config.yaml
d_shared_expert: 0
moe_layers: [0, 1, 2, 3, 4, 5, 6, 7, 8]
routed_scale: 2.0
num_attention_heads: 4
norm: "rmsnorm"
norm_eps: 1e-06
positions: "rope"
init_std_qkv: 0.0395
init_std_o: 0.0104
optimizer: "adam_variant"
decay_fraction: 0.822
decay_shape: "linear"
max_steps: 4091
dataset: "wikipedia_en"
Below are experts of layer 2 (counted from 0) of a mixture-of-experts language model. Rows are named router (the router's row for the expert), gate (a neuron's input weights, with its number), up (a neuron's input weights, with its number) and show model dimensions 0-159. Each number is 128 + 24 x the weight over its row's rms, rounded and kept within 0 to 255. Numbers have three digits each.
After each expert's rows: "comes after" lists some tokens at least twice as common just before its tokens as in all text; "gets" lists some tokens that make up at least twice as much of what it gets as of all text. This comes from a sample of Wikipedia text that the model never trained on. Tokens count by the router's weight.

# expert 13
router:145118136100119135092129141102113151110100123120110126134162138099148111093083124137143099111110092134112088106149142128098109162129162095101119111169079091116121120085145144137132069138090168132085100096167124106094098108151146130150109124148123168085144120129118123156080143084130141119182137167135102129133138153168141156136163123122128121090079144158133077106115116132159135115163163139125133142106154122098136151114128144143127113124160116114100107115096145151128123127181106
gate10:123065155149095101162172125152123149123156120089124106095093152131140153088095136060136090082084153141101172140120128111143129116132167090145133141120119130144145118121133097106126138112120109127107123132145157095110116122085119149113105087131125152115139145115130090135106113153124070120161167119160134150132125114112148133136157143162142149143110176160135132121171081170087145113139147136111110125169103125122163097102090101109133136156111119081145118118129142115143123109102116
up10:135099172104092140139131111116108108106131151148147106134113085120072135136122090088123138107131122101080138118138169116122108144186115101137123119139143144102112139089130127125110156127125108131139176088130134068107158106109146118139116137103130159129143152125135128149112176158105108127115184110143075124119124123114101151147134122092100109165131147097169109156159089142154154121157132129103151154136095136121143097146126120136031121132139154133125120088148124107138160133101157
gate11:096085111082136125128168159135114131183109134114111129143125112146108110153116166125117139160093102105150108136140130103104087143115130110107125094125090122112100137153140141176136140174106203113115147174149142134099156146102120168156114096147109114150099162140125120132104124139098167115136126106122097107169097124127121135113137133124103097115096121133182062099126138142149110055167161106125151101124110128147117128147116108121139117099145140146151116127101126099121161145130163
up11:123086090099112128142160135152139151165116121111110123156110143104127126152104111104121112176129107175150118096088100128084087116121127111126144115139103136148090150164127109174141123161143124095122173117157153131142130174143107146112126113122102159136119115093114104173087109132113169095112112091119163129076116130122162136120093150130139114129134133133136072085147094139127127146154137150100112143112129132129090154176115092114190098124117143137161155099119125130137148111139187
gate12:138108121107095130101084148127162156114136145062114125140146137162164136120074127098128139170086154110154086141114184157107123111143125133128097122153156153148127140105089099159138099129128111129122161107124134139130122119140164095163142148122165124122145117092107132140147094136078132155144102100181098103156098115134128145133105130129111125129123159169119124113110154170138108101110126087162137161132131125164075132158103075123131141134124111115110138141156116158126115111179174
up12:122150129127171127170162128123077071147127103155140119138110123103110110116175124156140132103148099153100137108119081069127103141146125082129148104103121091113128136124171120096112145094121177143112085155129119123123135142091122117112089129157120115104124114152122160124129134068169114101143143136087122144075169134147111125130143135130153105133126142107117141169100104124145142150162126165098106103129135129093185124118125159154131100130158117134153134160116132113171134147096078
gate13:112139120122101148198102127151137135130156143152122119155119122142124143096067130131112122098098102124118098147163148085128130145086112093096126100158145077096135137131097153127112136156127143126134146149148172138167146131136176135145131104149133102074150098104142107113114138128112112125141138129114092122130119152095150121170151124203136137106098090192139126108123064133157113097150152099129117156129095131112120144145087137151123164112135106122135132102105166121117139164146136
up13:146099117138144128047164145095104132134112144103138117105115153113202115121146116142153133131142141096104122123115147151118181139144122190154146185108095187118145144120163123132146085117123131122115133116142106110100094117128126100137165135131126130160164106172118166137124133089134156147133117149141150122156132123150121133148126098062109108123148128115112163095075140093115140122098118147083129119101151099132144155109171098145102105100126136116102132143107121146133112104130109
gate14:087118144139163132149136109137168124131129140064098134083137111156124117155085146146139144164108122140175092172139121148148155121129099139167129134107160119159129137127117112158156133094157112138140104124121164166124118145115109143140155085128126104143161121132139142149106121107129108122156065142105088126135150097155088200090100124131151129133127130102104136151108118110116140133099122115141138136101101120115085116137117104132181093138121070155145161121129121125080083095149153
up14:129131130138160150101145110100114113091134130183113148140113100082150128150133119108116114096140165143149123157136102121112112140149139090122116079129106163087105131145122123131120155152119101116094109127141157106153158150114179097159120094100167177143086091107144126142133113146112146118160151136186123126119129112125141093165131156122109122141126131110153088138117136106161142111140151120060179114137157142124180133118127141130091113175078164121071116133133120104121117139098108
comes after: " |", ";", " to", "|", " a", " May"
gets: " ", " be", " al", " A", " J", " N"

# expert 12
router:141107138082111130108132138108113154136099123114070121129151148108149106070091115126136086114118103132106097108143153108105102157134158110094105124175093085114111124091162147130133098143088156140070097113175131109102107091126155117155124115139137153109152116145137136139091156119117154100167161147114105132143145156162166157152154130112146124124113137145123086098102119151155157097137174138119143146100144141107125161119114141145139137136157106102102082116098134147120118143164077
gate6:111121138074081143111178162136128117114148109121124123125151117108143097122111138114134149173105125120165138160147198161171076127142127112104134119163140111135104122151086115135121074107129134169133142127158154147104129120170101133144144129128115140128106100169078112131129130094106133123121141123092178094149093149112125138148126085169135178106094115127140139103119104100111158157133197121160124156153089103117116126174108120131110110126152092136137104119111121114138116141146117
up6:131079122119173100149136140080081133169093150081119085134146142138116130136156127129139109106169127113108124135088113126088180120132145129176099147130113101111131137088186101109124140154100135106111127135110100125128112152130122128122130147095098090111137179111154134137126154154126126156103127133159134133114193107131127140103154139123123128153077166162126125121115105153169116123095045127124132077136142161159115135128149093121143124136120117148099105159129119114115117130097143
gate7:132120100150117126127153143105154077135135095128106134139138111121131173161111131112124135125105146102137115175101115157103099117158152098141116129128114133118110122155070119167123152115124145105120129118158113121094165114085111136094123154149133115125131101098100100126120124109158131181215170104124119096084162115134112146138167098103105170152105092121125131119174127164117137145121153147148116147128137133136128125116118134184123149125144161137181115076124130089145117081170122
up7:109129122123111132156129144140112146146115115109121163178134107145198056110129128124109099136077124125119138129118183149131111151109111139104123110118128126143163147121117100101144063171090129154107153131137126158110120114127100103130110162072101112110102093144103154143119141140126156166111142128139146158116098160145151141081087111092103160156097127133129131163119125101137145125095112157176115132117126118111147125105144165132136094098125157099067104141131151131106093117131111
gate8:104138085122113132139153110146125101147092107170123137097122153159123126105124138165126103107133064145130148118125146113154119130126099112123086124129124122153133100074157155107141115155106149152119143120185149134167118131132124123128113128142151137133148131170158139114125136106139169136158124148157150109164108145109149142142156093120078138147118140144148158118138076067145162119183182133108101169125144160137091138143096167103150108118147086102117084167128128129136176111153129
up8:136111152125140083110131164122109125157116139095108097123114154161126075135140162124136127106148164097118103103142134116136140143141151136095125185135110165133131190121198115113158086141166159120156149128139100158119095169157136104137133166075132163122143113106094088124138114124099115145150136105125099167129137129146067125102118164145141138132125088150103109111107156139119114151139110156155138094099143097124132156101127107128117138143112146144127145138084115125160121178090106
gate9:112078139138162144139120140137130176121125172167105127084163134142135118082063112120116099091115133130149156140094152126156103137148145133084160120131132130128131150102180108101106121109071139098137110124123133107109130149162141083094102071159091114107155133080096129154109169116097154164176132141156135126120134139129088116103122128106117132105110140098130101098150139147110085114126111152120117114089158105099109145126129115133111119102110093149087108119133125123091121138132101
up9:150155138120151139133169169111143139166132119140132130117101130096142127161148125134117170152109138089115111161189110130098152133108072141141144149124124115176174103116102129148138124130143108115138158130155150169149130136119143149086122114158120127124122080119123088116110094123109123139159185112090087160154089152117087120101143170179146109109122103127126129137102128095137110135157134205101144147159144127137137122127118145117109136128137174105122108155107129102159146130161174
gate10:107123106163092132139117091130129160117117122090099169164156116099164110114077125129103123178116161135121135157137104118121169104117121124133098082127142098132171164110202088095126123109093129104143167125097134153131136151087108122124112150160115162098093117125124160097123183144116150151102147131146099127146132140140106148100134164164089168155131155115157146147069130123163137119130118168113137135148116130145114143132144106092107120138097109109148120154122109127101149138097126
up10:134130161088163139140128158122157096136173158169120118058117150150097114146154112144141185097161133143128107131132155139132117145128142150144167134134090156135098108122101153148131141113146120114119094135130133121140131112184111121149145118063128110164164092125121094151129077114113067132141095099104104116087127126145132107136115131091191111109138098142107121131165122145094140112137123102116148127107135100128128111125100138167162135144153157135130134120129150139180108117175157
comes after: "0", "2", " ", "–", "3", "^{"
gets: "2", "0", "3", " following", "5", "ag"

# expert 8
router:155111159093118129106123133088076144136113123117081095123138153117147106111108137164157078117129116130095096094138147099106108174133159127086121139146079088095102124107155128142102117123081150140112117103156076097094079096113134098166115132159134155103135128152130108167090138097122134123163136145137115131142158157174166153135166141142130127111092142128120115112112126161168125103142140129143138142099156131107152160114129143148145128128131106105120081112097166145121128129171098
gate8:165157170116138127124173132088109118122131091138086113123084165128142107143167163125160068111160165098102108117135134117120110146140153132090141141120113080143094128131134092116110150099114130110136111119115104089117125127122124122159105175162146129116131095121118130151115134080101109135141117123178141112138148148155146097122210140152160137104098163118114158142113115167109101080121116096165118115132145134154137123146120148156139161100128121105121094130137173076128136120155127
up8:146137161102145096145113146125122139144144114148094082142131127149124082118124162131127101140119147118104108136096124150145149110107145163128155144107124113130133105136154117106125148095113117124152102131115124122155132118151167120128155140125120111143179082141109190128129116131124107169143090123147116091183133132147130149097155092171164176105131137098074145134064085171125139118123084111103093123165167128154131130156094170167167127153106147135147131104121123116176119102150117
gate9:115081161145113120141124138089131137143098126068102133186120107144125131084096152114154152130148112137117117133159154156152146118183110116169117154139129121120104080101129143177132129100132115121120117106096106175080114153109095128154097120136169128117123177093148137153128137131108121134105143110174120103163104152149104150145145153146111119108099135117143119064107155130158143132128133145121161109125111101110120124074103167130142150152159151102124133139140186126143095115164137
up9:099118126154102135135155142073136104139114107115120159135125119137145119135130134094183176146094109139140136133145116175189137137136124139154127160137198146135100127111107125131122104086136091096133122091094144131126112129112098146112072159169139112123144116109090146102114116125097095137117132107120116129160064145101098111115123127149124156150099111119103111060121138102121120121103102092121139141159093131143158132100148158139147155122145149148153169152138155117180118103148150
gate10:156129134116138085149110202140166111138118155133128141125169100118110132114111141092144138120107116176123136171098113119115121126148124130142148140126131127155160108069104111172139124106126138157141140128173137104120125128128106180123140104139120131105136090064110095128122108101123155144105134163120081099114157154136093155108115130085138137132161105155140116091109143104130118144104125127112135161136099190118127083143132142133134205157129131096112106154153106122163178118116133
up10:145161129097123144104176149106142087104077104101136101134105132158154129176140080103133134101099148132169136155107079154128123130155138124104101168105143133113103151124152117108099120111119131104106114154177113159138127098139085195155110122152122143123106118116116113099116108092088113186134111150149142120122132107163117173091142131118125155164152150099109143105103109089120154128098128158124119118138115140136149112170070131131118136119155157158093114157122125114132169128125145
gate11:150085083145095077117178128151163136109152134131155145104152120115140152112133104111140110102138133157128035111107150156088154116111139130124195143118120144073098143155173158113127114151138095140134152094147133133133085096155150123142073120112103153109166120109121140121135107143105134105117133123128130131138099137152122137134147162137125126123107123158144111139104129153149145100125131121072144113164103085146078144164104117104142143138124115153142109153108106167108153122133107
up11:122153108077163136167126120072095105115148102130149128161113114146147102152118115114168096130127088134121140157133108122136148134124128117107094136137130135153159122109129100133133112105134122180111096192113104094106137151123104144120086136130147155140093125107168125153139159124174168128108137137140154097155166127149141155106113160119113149099157123124089106109107111114120130156129148167113099127120122175110144110134169112142127095097127072093063088170147134132148084115127132
gate12:121091135119103137147090132117110120154133132106090127071130096120117131136087077114128126097118137107105149190138158082149116131133134142112126061131133128131147112062157136142086136088138121152137129100148108135144090142073122163169141131135134135144119108079144085100140102178119095141125167093146133101128125149144083136123164142073150168124123133122133110152108129156138115125124146113119121135117118093131140129094119146094117172147132149126119128084111115116113120166094102
up12:140124137102157124104151149114126119123112103170144134219131108170185126112125165098135099183112088151157079086113094172121130117106090114124142157136140109122126143154136145109178126135100144136116097143147159167109168103158125128141123105136125119119167129170101101134118162089100185138111098174130122137143133134138160136107109099172120120132124142139127104115116104111140136117137163143122154129150117156140120118153129132166150099140112117162121130155181135138120140114150148
comes after: "\n", " the", " was", " a", " his", " by"
gets: "|", ":", ".\"", " against", "ist", ")."

# expert 17
router:147100140085120137101127143096097156132108121119087114132166150106146105088098130142149093106126102128108095096142155114090103171120163109096119116168091088101106127084159138142116097136090162141078107107164118103096099097128150112158113114145113159097152133141129117164088156107112142111165143156136103128127146162169154168139146128127131111129098136152126090091103111161159148104155164135137142142111155135098136151119121138152134133144145100109105090121103155157118120139167098
gate4:086114137182095137136163096117074119101105131137129175134139124084156166085127124145140101100136106122091108139095146131111112136138117117126103123131074145109138131160174129111139161160144123093118106111124078109111079157130165113132131120147105130130127118104051127175127123146149120167142097125115106149126132104117142139169121116131130100118108140144140134129145138126152139091123113139137183199134146157139116160118113145122154136111159102157166108090107111132130084148109136
up4:106150126140136108132084082143045121106119126120113154112130144148155129132116136157136125116166163184134155119088083169133093101170143124136156115140143132126116084163139106139110151152158111113109116094151072177127089143120117097142118136118151136122117135135167112139139136158155115136124133103116099143155132112113168171132125123114135140123174159104153122151172130132125170150099170140109128149122108144174100088141139168153152168144160104141135133156121112131137095147110140
gate5:114117166133223133115184126096154126153072164114108138105133126084109136130141138108132122133167166146159118114119136123118147114139085143132116138129128133117141114140163127150119137115118127120130098161143110126125144104150160137112111139157118140088141147084101123132115150168112142145142113112132156134165120156118125184134117108139126149148083187124137111120154143110108116143101124137172117111172156200151172092157126131096144108125121111103150120149091138119146136112128067
up5:149119109155135164124122170138153092130158109133163148146111091101147126115109151157082112090098126152089132105185109107124131160121115105112111128121178133163182109126140141133149150155139101170109140113130109131160124116135150131133106154130121137094107058104129140118149192157129196145109123138086133118124119138147134099130145087131143149112105081148155134162143154126153133106088136111115170152164144111122155134103140135081120092092134136140144137140139128097111159131156125
gate6:125102106123126153107100171134117115167157146069141153146131088145135142132111146101127152124076112122130110142103173143158148088102136113124157089155115114148128140102111084095123117131113141131097118141122102177105104131121124183135103111108139176141130057109119138137118107096070107118138155120110119109109100135129099142151140109115147149149137153148142126143176122151123152120150104133108155108134134151125144097102121112089139111114132091171064134173088152148148152157145118
up6:173165126150106105160148109140179136103126093133177116150128116122115128115157124161059133160142107140136128130138106133148112139110119178114131134125131132125118141157127163121152135150122136127125130135143123115161092112123169033156104128132147097147139171149093140146140123108107164149100121144174113141132140109145102111113144120135121122129130151117103092080145141110129131120117109140108123135097161161093136114076091150111129121169125127112181187128140097072104109099129114
gate7:153101143129128121117119143108137127119133110116117132095131131126117149105100146151167158137144140159089104141122131110104135094147130075118139111136151099161134129111122139174162093119100148150084125095122168140140136142150146082164156106117140188109132108120115085130111136129077140139122126145123140128137173163148144124118208116137133128168110075132107117106078102120122139125115103201136124112128117152146143105116113114136100132161132139094174138154104175139108078171144122
up7:110119124149124109154113147137130123126125158114121123177143091124105129122109137089119118130069157139149145136126143158140093164092147143097138117116117132121099097119176158106159106127162138149138105105132103117166066138096087065092137071136149142144111198131115127138113145106147120106121126151131111137127149116116076105137080131149102109113143161169130092124130150149121102088135158136100141159143141136094188147105104112130156076138142108151138144127116130140103108140107130
gate8:156134131123115090126125108129111138111143109124115113142135083073163121116138118158099121105110143125137148104101131090084123106154116073157101103122118086128125162083161172097168146079157164099106099156128111116130125165145134119130100102106153127109166119091119127139130159095130140104163154197133128129154141115146132111136133120103168109065143095157105093108115123119106112104102133116089135166123147121096126136154131129103129136140128089167128126149127132133140095129162075
up8:134101110142163089126116127144096113120127128156107086146134128095127151124123143090174145132107097158151148099139114138146117085164117069159123131122161148150158103138143173138161133122134148152116165123114108097141128159139126119118126113148160106118122151113146102157151130084165176121149118125137104151177110115118153116173136138108085126142158123127169134115131139145135170124122162145107135124096106147165142148136111116129135179169135085161168136183126146137099176091169156
comes after: " ", "2", " of", " in", " at", " on"
gets: " the", "0", "\n", " with", ")", " at"

# expert 18
router:149105137091127137111117134102103145128112128119080111128179154113139118082106123135147091115127102142109094089150141114097105176119156114108121127170106099102117129069161137146138105137098164148063113118155115117084099097132158125162119099129115154107148165129133113154094149118118165108155144165147109130127143174156151178143142123122145099131109144157129091102106109152144171104134166134136142143100150146091143140121116131150137134159139100117122092114110153172109120139162088
gate6:136150137124136155138137120127139123157130111142126103120142130097118132098164099167126110142138118124128111098111134077099141174149117113137137136113148103126123052097124128095100155137112135116121154158136126133122133135140085090137117176112158109118139127125156159122143122146098106181123224100139131101106143141142123100149109114151125100158132157123104149129117107198104086171118106087163124109131137149125150134125096150122112136085135135084154183140145166148152123159127105
up6:125109111057150175151144132109140152174137133112109148130145105111135108144141066108097117180116090127142121116154113126102127096104080117145172146122135149088154104147133147168149111142107140123144119121147117134139104124130131155138124134135115117109124150136108144137129140102170136133160107115042114153121172142156144131116153146100142153092102164083143090152119082113102116134125141154091148156142156079136163128119137145146157096104130157151121142119164125139144138142166098
gate7:128103132120158155140095123124165133141126131145171099130080170153130151132109145135101102132136138165151141089142107111169130168109108124128104115130147099091134130108127114180165129130087163114120095115113129136092152081098101121128112104096115129123110218141126113115129118133122180120132114135168147148130153133123109114096144141157095110148136164133119128122116077161113133146129145177121116110108138134086155111114146133164176138155051124127139149140102111150101120118154132
up7:149113118112122155140149166147103146145115094096092181145104089120127122140118107123139156129126105090097138173086123124114148115136134144085128094125120121151147113162115131090067123161150109108123114121151132112176134155115132157121134092174147148129134093146120139127133111101152108148158136090138104159144156081154134106153117123135128176121147081142135112132139151118159094104134131045124141131120140135124124133131154157131125123084177140121084120089130134093149138175158093
gate8:167177126111118123110174090110142105166113143086143097128107186117119116120139162155109076133124162112124133105163114101094097201132121130150093129123122117145107114094152101089116129115096107093173152154174147116118140117120151129147106113098140133129139125120110109128129165137111131096147149109119127078127078158137158127135145093154096073119108160173112163152133149118093177153124153121142130098146107144103118123134144130095118158132098115140142108131120138124140099101114128
up8:147175116112155102102174129105132124147107157126132119113095155130121130128155158138127072123128131163135130102137143130141119171142102155136123112108147148151119166119164103119164131157108108119158134152145157143113141118127132172150132085105115101134128128094103114099152194135103137121127109116137102103108115148130117161105140104146089080140104122158123158153127157106114210166094153112165126088156108177101114100141116116142111149151131076146153113115138129110171081137118137
gate9:153172137144114121155138051121107145128149094122118127168091142121129181094137164119094145103170125135096157112165165137160113109154159062146094111141111119154130140154149182120160157145171117130103143109096111101119123153091136117130119136125148103120144147106102095151118086104134157144143125116124126161097118151154144088163145154128147124126093119163144123128125136120130108105141143124123109139110148134096075157116134120114141125140138106141150149067146140073132158107133106
up9:115162140118039111104124114089123129099130109129115174135139136129130153160114108129156133117216126150146134150196137152146129102138169117137090119169122106093105135149119136117097129127120148126105139130129117129100135133127105111148148157138141135110109152118126072124097094147102131094150101110102151138153148125119160092157112132151119154083133145119128146125172134126154130128112167124116109145131136112135072108125129095082116139113096131132129106092108119083096180124129088
gate10:156121132091125109132160153124106145112103149126161095139094108115131141084120143133150184113074120121128139079110149089141135145102105107114152113143111118112121115158144139142141112173110176144108135097154104117131056115101150116127077140124176153099107149125113100136126106116181147180125144150176149113136116162137130103157115130153129056121102162110092137109116117130128116097154134136119144134126123171126125148135086162183135119129132098118106119121155145097149151135141131
up10:133100107136164086129170148179140118132104148145133137127079097153120110090133162137170121129100090125161118108080100164168150159098117131109128140111161150135135124152148142149130099132110132154137111112179102133153115135140148181094073093161130093146148110118090175118146102082169119142128120128166136125142122150159122135122139095107104140155112138119115112140104128124090154132128164109130115095143142162120121124119098140111111153184110118112155121100152141078131151092149117
comes after: "9", "0", "8", "1", "7", "6"
gets: "7", "8", "5", "6", "4", "9"

# expert 5
router:152095137086115131104116141095098149135113120116085115132171148102142098089099125151153090112119105138109097096143149110089103168118167110095122120168091089102109125088161150142124095137090166143080107115167117108090100104125145109156115112140119165103156141146131116164091157110116135114165153157136096131125146160168151169146142123130138113129106143153130089094107119164164150104155162131132135143105147143096134152123119137148131129139144104116103092121101153156108130142167096
gate6:070169096145124096146098137124127130152118145120139145113131138141191122139109122074146134119186138113124114144152127123096126126113136165156093142120158117136098092122188162143071117137127137148123138149124172101153159125138118168131118106136146107122093089118095188103121143169119137158126081121133164126107100131132117167120154126190133134164139122142143084118104122130110152142168138143151112131138099106103168143126125112125121124142074157119160098118130162128138117094120140
up6:163081112090173132133095108144119116129122131107140113132097155150093116131126139134116127124130130155164119086124165098142085111165140114150087125147136142132144132122062074062118131141168115114124173114155124160081105130114127140142142133146128151116121161122168122141124142133143144147130169113114128164100145141126127152163142177136126110104120132130082147136148168075201139156134114179126161101104154119129134131134135160113117138119132109129062107135148146150117129150116119
gate7:158143130119129170115148174109116118196106106105109082149162148114141105128117115140089139074100123115112122104119187146097131159137126128152081102131132110138136111071151121115111135150102138134085149113155172124096144119097148118141107118143106107116119118166093130191108151085129162096161171129130117121106161125134142115117149106136075114143112092136126110102112102127148129135142129092113123131110125120097133116137137122134182178136157120121106109106092132146147108096173122
up7:123099124154130151153137144140131104117138136144147183111179142112150157108074136110168122129128122122188122099135110124119123134106112179097152133159121122095103150143137149200145121123084121121151073154118116127126137136116103120113088117111106126099135136114137139116112069104146120134135133114078132078123125140109098131090146127099146151163158111131099148158126124115131083098134155115149124137102122130089164109141116116136190105131119142157103169150170145133122165091095105
gate8:116111147108146140107134083123123081182163110124090116125152110105109154153117112070181153141130144100153119128148135097135090164099163130117153146112101111115104135159134155120145110135086109131131113136124118139107153091160173181119089132144076111125149157120181103139114140144103159153146154117109131128103087136126106157122130087136145117096149097141165132137140099157180095123118125093154113104157114121129118134118129118124144113110138128144136151116086119079087143116136181
up8:131137130135140141128131145129145175091170141159139094151092127103099107107131122165140145070116122121112120157124106130156164136141117092093138118124128087128138121132129144122123096161136147115130125088127141146151095145101106078129193127121160127135100105169091087128100099100155111157130128105114140105174141120098147142136134182111135143114075136116112113163146139093097139124108143192106151128147098097121141131134159157130138146158123117132107152155154094153190163122141094
gate9:113159108074103117130147107100133151117133148103102157108133130159113129108147119103111103103180104112122124154123163147104117127103091149138082097137109109144118118111128128135122155111125129139075101149112181132117159086162142119128133094112135113129104142184151114122130158174070158107108139102141166109142110111122128160122108135158100156131139145159140120124141097151122135126097148095180126120156124192123103118148074101083097132153105087115147113154105123133088126147130095
up9:180104132176122153117115138168124134122141117138128082140124141121127095107121177164114146128094138131115094105095098121134128134148145108103128137123128142138130128122119119131160098166154153100138137086170107134123082149093138138107109147136089145129129121110123117133131121112208133155141093161120115113134157136139139112127131137068125102115112135119119128107125150079117124163150107140104121150108119085088154121101158167200192108103147119079136157121150127122171117130167150
gate10:117095138157118172127136150142127131104126135127175117098161113085125100069130144113147171095124134158123073108126109138108196124102158106112163106122132110104124135107131188131050087137122147175093158135151123103116116148125121100115115150122129137140120127139099193128105091143091147159096117119156141118113145129087106124111133137137146107133111117126131105090125142164133095135161121119117139147167111107128114142085082144129151116175120118115125129118118124144143109083150128
up10:128111118183139180152136147129140128117129165111180182094162119132114154113125139131145180105094139130117103110148123148125175092098157141121173102116136135128097135111133154090139131145154132134120132119180124133132145158118137150148100172124126160155110105082058145097127144170131132167129110108129126145094124117108098134097103114127131110162123086130118121103124154141089104154162104137134107146130100075130138109103106114159078134120119147120079155151147129112156132096114149
comes after: " ", "–", " (", " United", " is", " as"
gets: "1", " a", " States", "al", " has", " I"

# expert 16
router:138100136086120129114118133099094149125098114119088117135174139113139099084099124137143089111134102124099097095138149120096104164127157111094120127169083084104111130091157135145110093131094158142060097113154118107094096103133139114159120106144137167093151132155139103165087143114123143108165147144133104141125156160184153177144142129124130122118102134143126086103117119156170144087151152137133136142114147133100130147127134137149139135136152099111106089116100147147114126131174094
gate10:123157117116126131123096116146135128100152167137147123106158137131116100166138096110171110087072118107124149116126161118136113148162109096137102145144118102114158104088151149099164132124125129126100128144121108115127113111180150113149146121117113080120147154134106107110129184150134088116162106134148140101098142106113180139140147119135154133133160142146129124137107089114093155157126169166130102119081128118071117119068161117095083170136184090152128144154117101153137111132107132
up10:138106115141122120169119134137103121144129113152122145088112133136116125151133132088109102143086145057129068093085128138140085160092150123094191154136149155143137141121173177154109182179113168162141123080133132113143109128102145190107123095161146143138112128133130095120148134116117127123128119123134148134141152124174112143107118077118135168118093150113153111115150108131129152102135142102158115138125119144150119168125156107183159113148168150120137119133118116127148116137120146
gate11:130146160125097149072102144134102105113128064158140103141106131155128113127056146082103121139167114122093159088147114137159124135112101136111181120128154134104130137170102103105114070150130177138142117125132137111115131108152121149141129134107124142149159137137054146108091128140116167121148115102119108112126144135152100109124106092119164151093117154123139107131131089103144127142176128128144109129154120065123140106118135096180124142162121141095126108142131148141121094123132103
up11:144151171128100122110115130144128138119099079123124111156057120176110131133088115107138152135103155092099167114107120155116136127153134107109144104117139115121120111177102148094125089153134164140155096162127119132119108119150127077149141106127162124130176127132061138103118114121134124136143129126122118153124145128130145096108123140109151168098091165083140132108154097085149127171161114115106103104177134136108149145095126096177138083145133159136121105107077122154129111148127109
gate12:149162118139141118138155104171115122135117109117147133096124166158130111082098152147132095124127121108088097066104134150150130134086137134125158145142117138142095129141124164138083062132141125106071129109123140080120088104147105135168116114111090122160118090150125073142164127149099113129129120106165130108099108138129137138154089125117140107125070141178140128140124119122151077115137107135141120098116124103150185139144164113108158152143111120110146145123167130149090109103139146
up12:109162139134117109145144095161091172134086126104177132113127157141107148153122171144131075147140109122138134114110163160175130134102122147168173125133077157161130099114153124162093117130143128084114094152132140151138089161097115131168154138080106149137106109183121092114156129126144115124141156109142141122091168172126132128158103094167130119119082159163158127140129111116123114098122141173143152148121107130126157125146180123156120147113145154115155158125116130146108124109128130
gate13:114150112136100133158149148112150141175147091137079126122156146134121083144116129084129144140130133151137151147105150157111139133125082139114073096132137127099150112095134104178157133133094108130125154133137148130137123128160135095137138126146142121135102164150138071124146104086133129153086116138163090137156155153102113126141137146143137129156155062159134121150118151148154145140101115073155140146126105130166127154112063116163100127156159145109134082151182128153104129163135127
up13:120142134123089143126176131111090116119110112180135121119137125149105090095143142129149123113134122094122134118110138132115106122091109125161120160151139118101141140130130140112161157155120102147138191089136141099159126134134118152095128146171108111118116100128127080144142109097126118157122093149158119102132092126122158133161123151166133145158146126162140145112143134078104164192107123117195123138110120148115119141166148137133115095143121128114215095118145112118156169121130192
gate14:120146133117179109124142146150117151111114123094128141175134142090134129118103128108128119126097108160085130127191123160152117119143136119101121150118139125170125140157125118173170141106130137107131135133127166124119110125121162097149112109144133136140148122128116107141137123131123182133133121125107124111162082117120121125119149073105108139068120164084135072123116090166134146122149141140135146130132144152102083106154076155166078130174115156100106124174172146139113076116142078
up14:144128083117135113106159152166143142112090096158122136116115159100138142121129091100148109157091114132126135101143121133181138150146160115154137103120124104152124174174073110131156128107120123112137124125107112143113105156075091086169098130167146162166127127123123110130120153153106148108125071119111152114134129125105136111127150070099096189102111116089117134133154123113151107133143153107184130115150154126116110100147111138167087136118108138093133116144180143106089116121124126
comes after: "1", "2", "3", "4", "5", "6"
gets: "9", "8", " is", " (", ".", " was"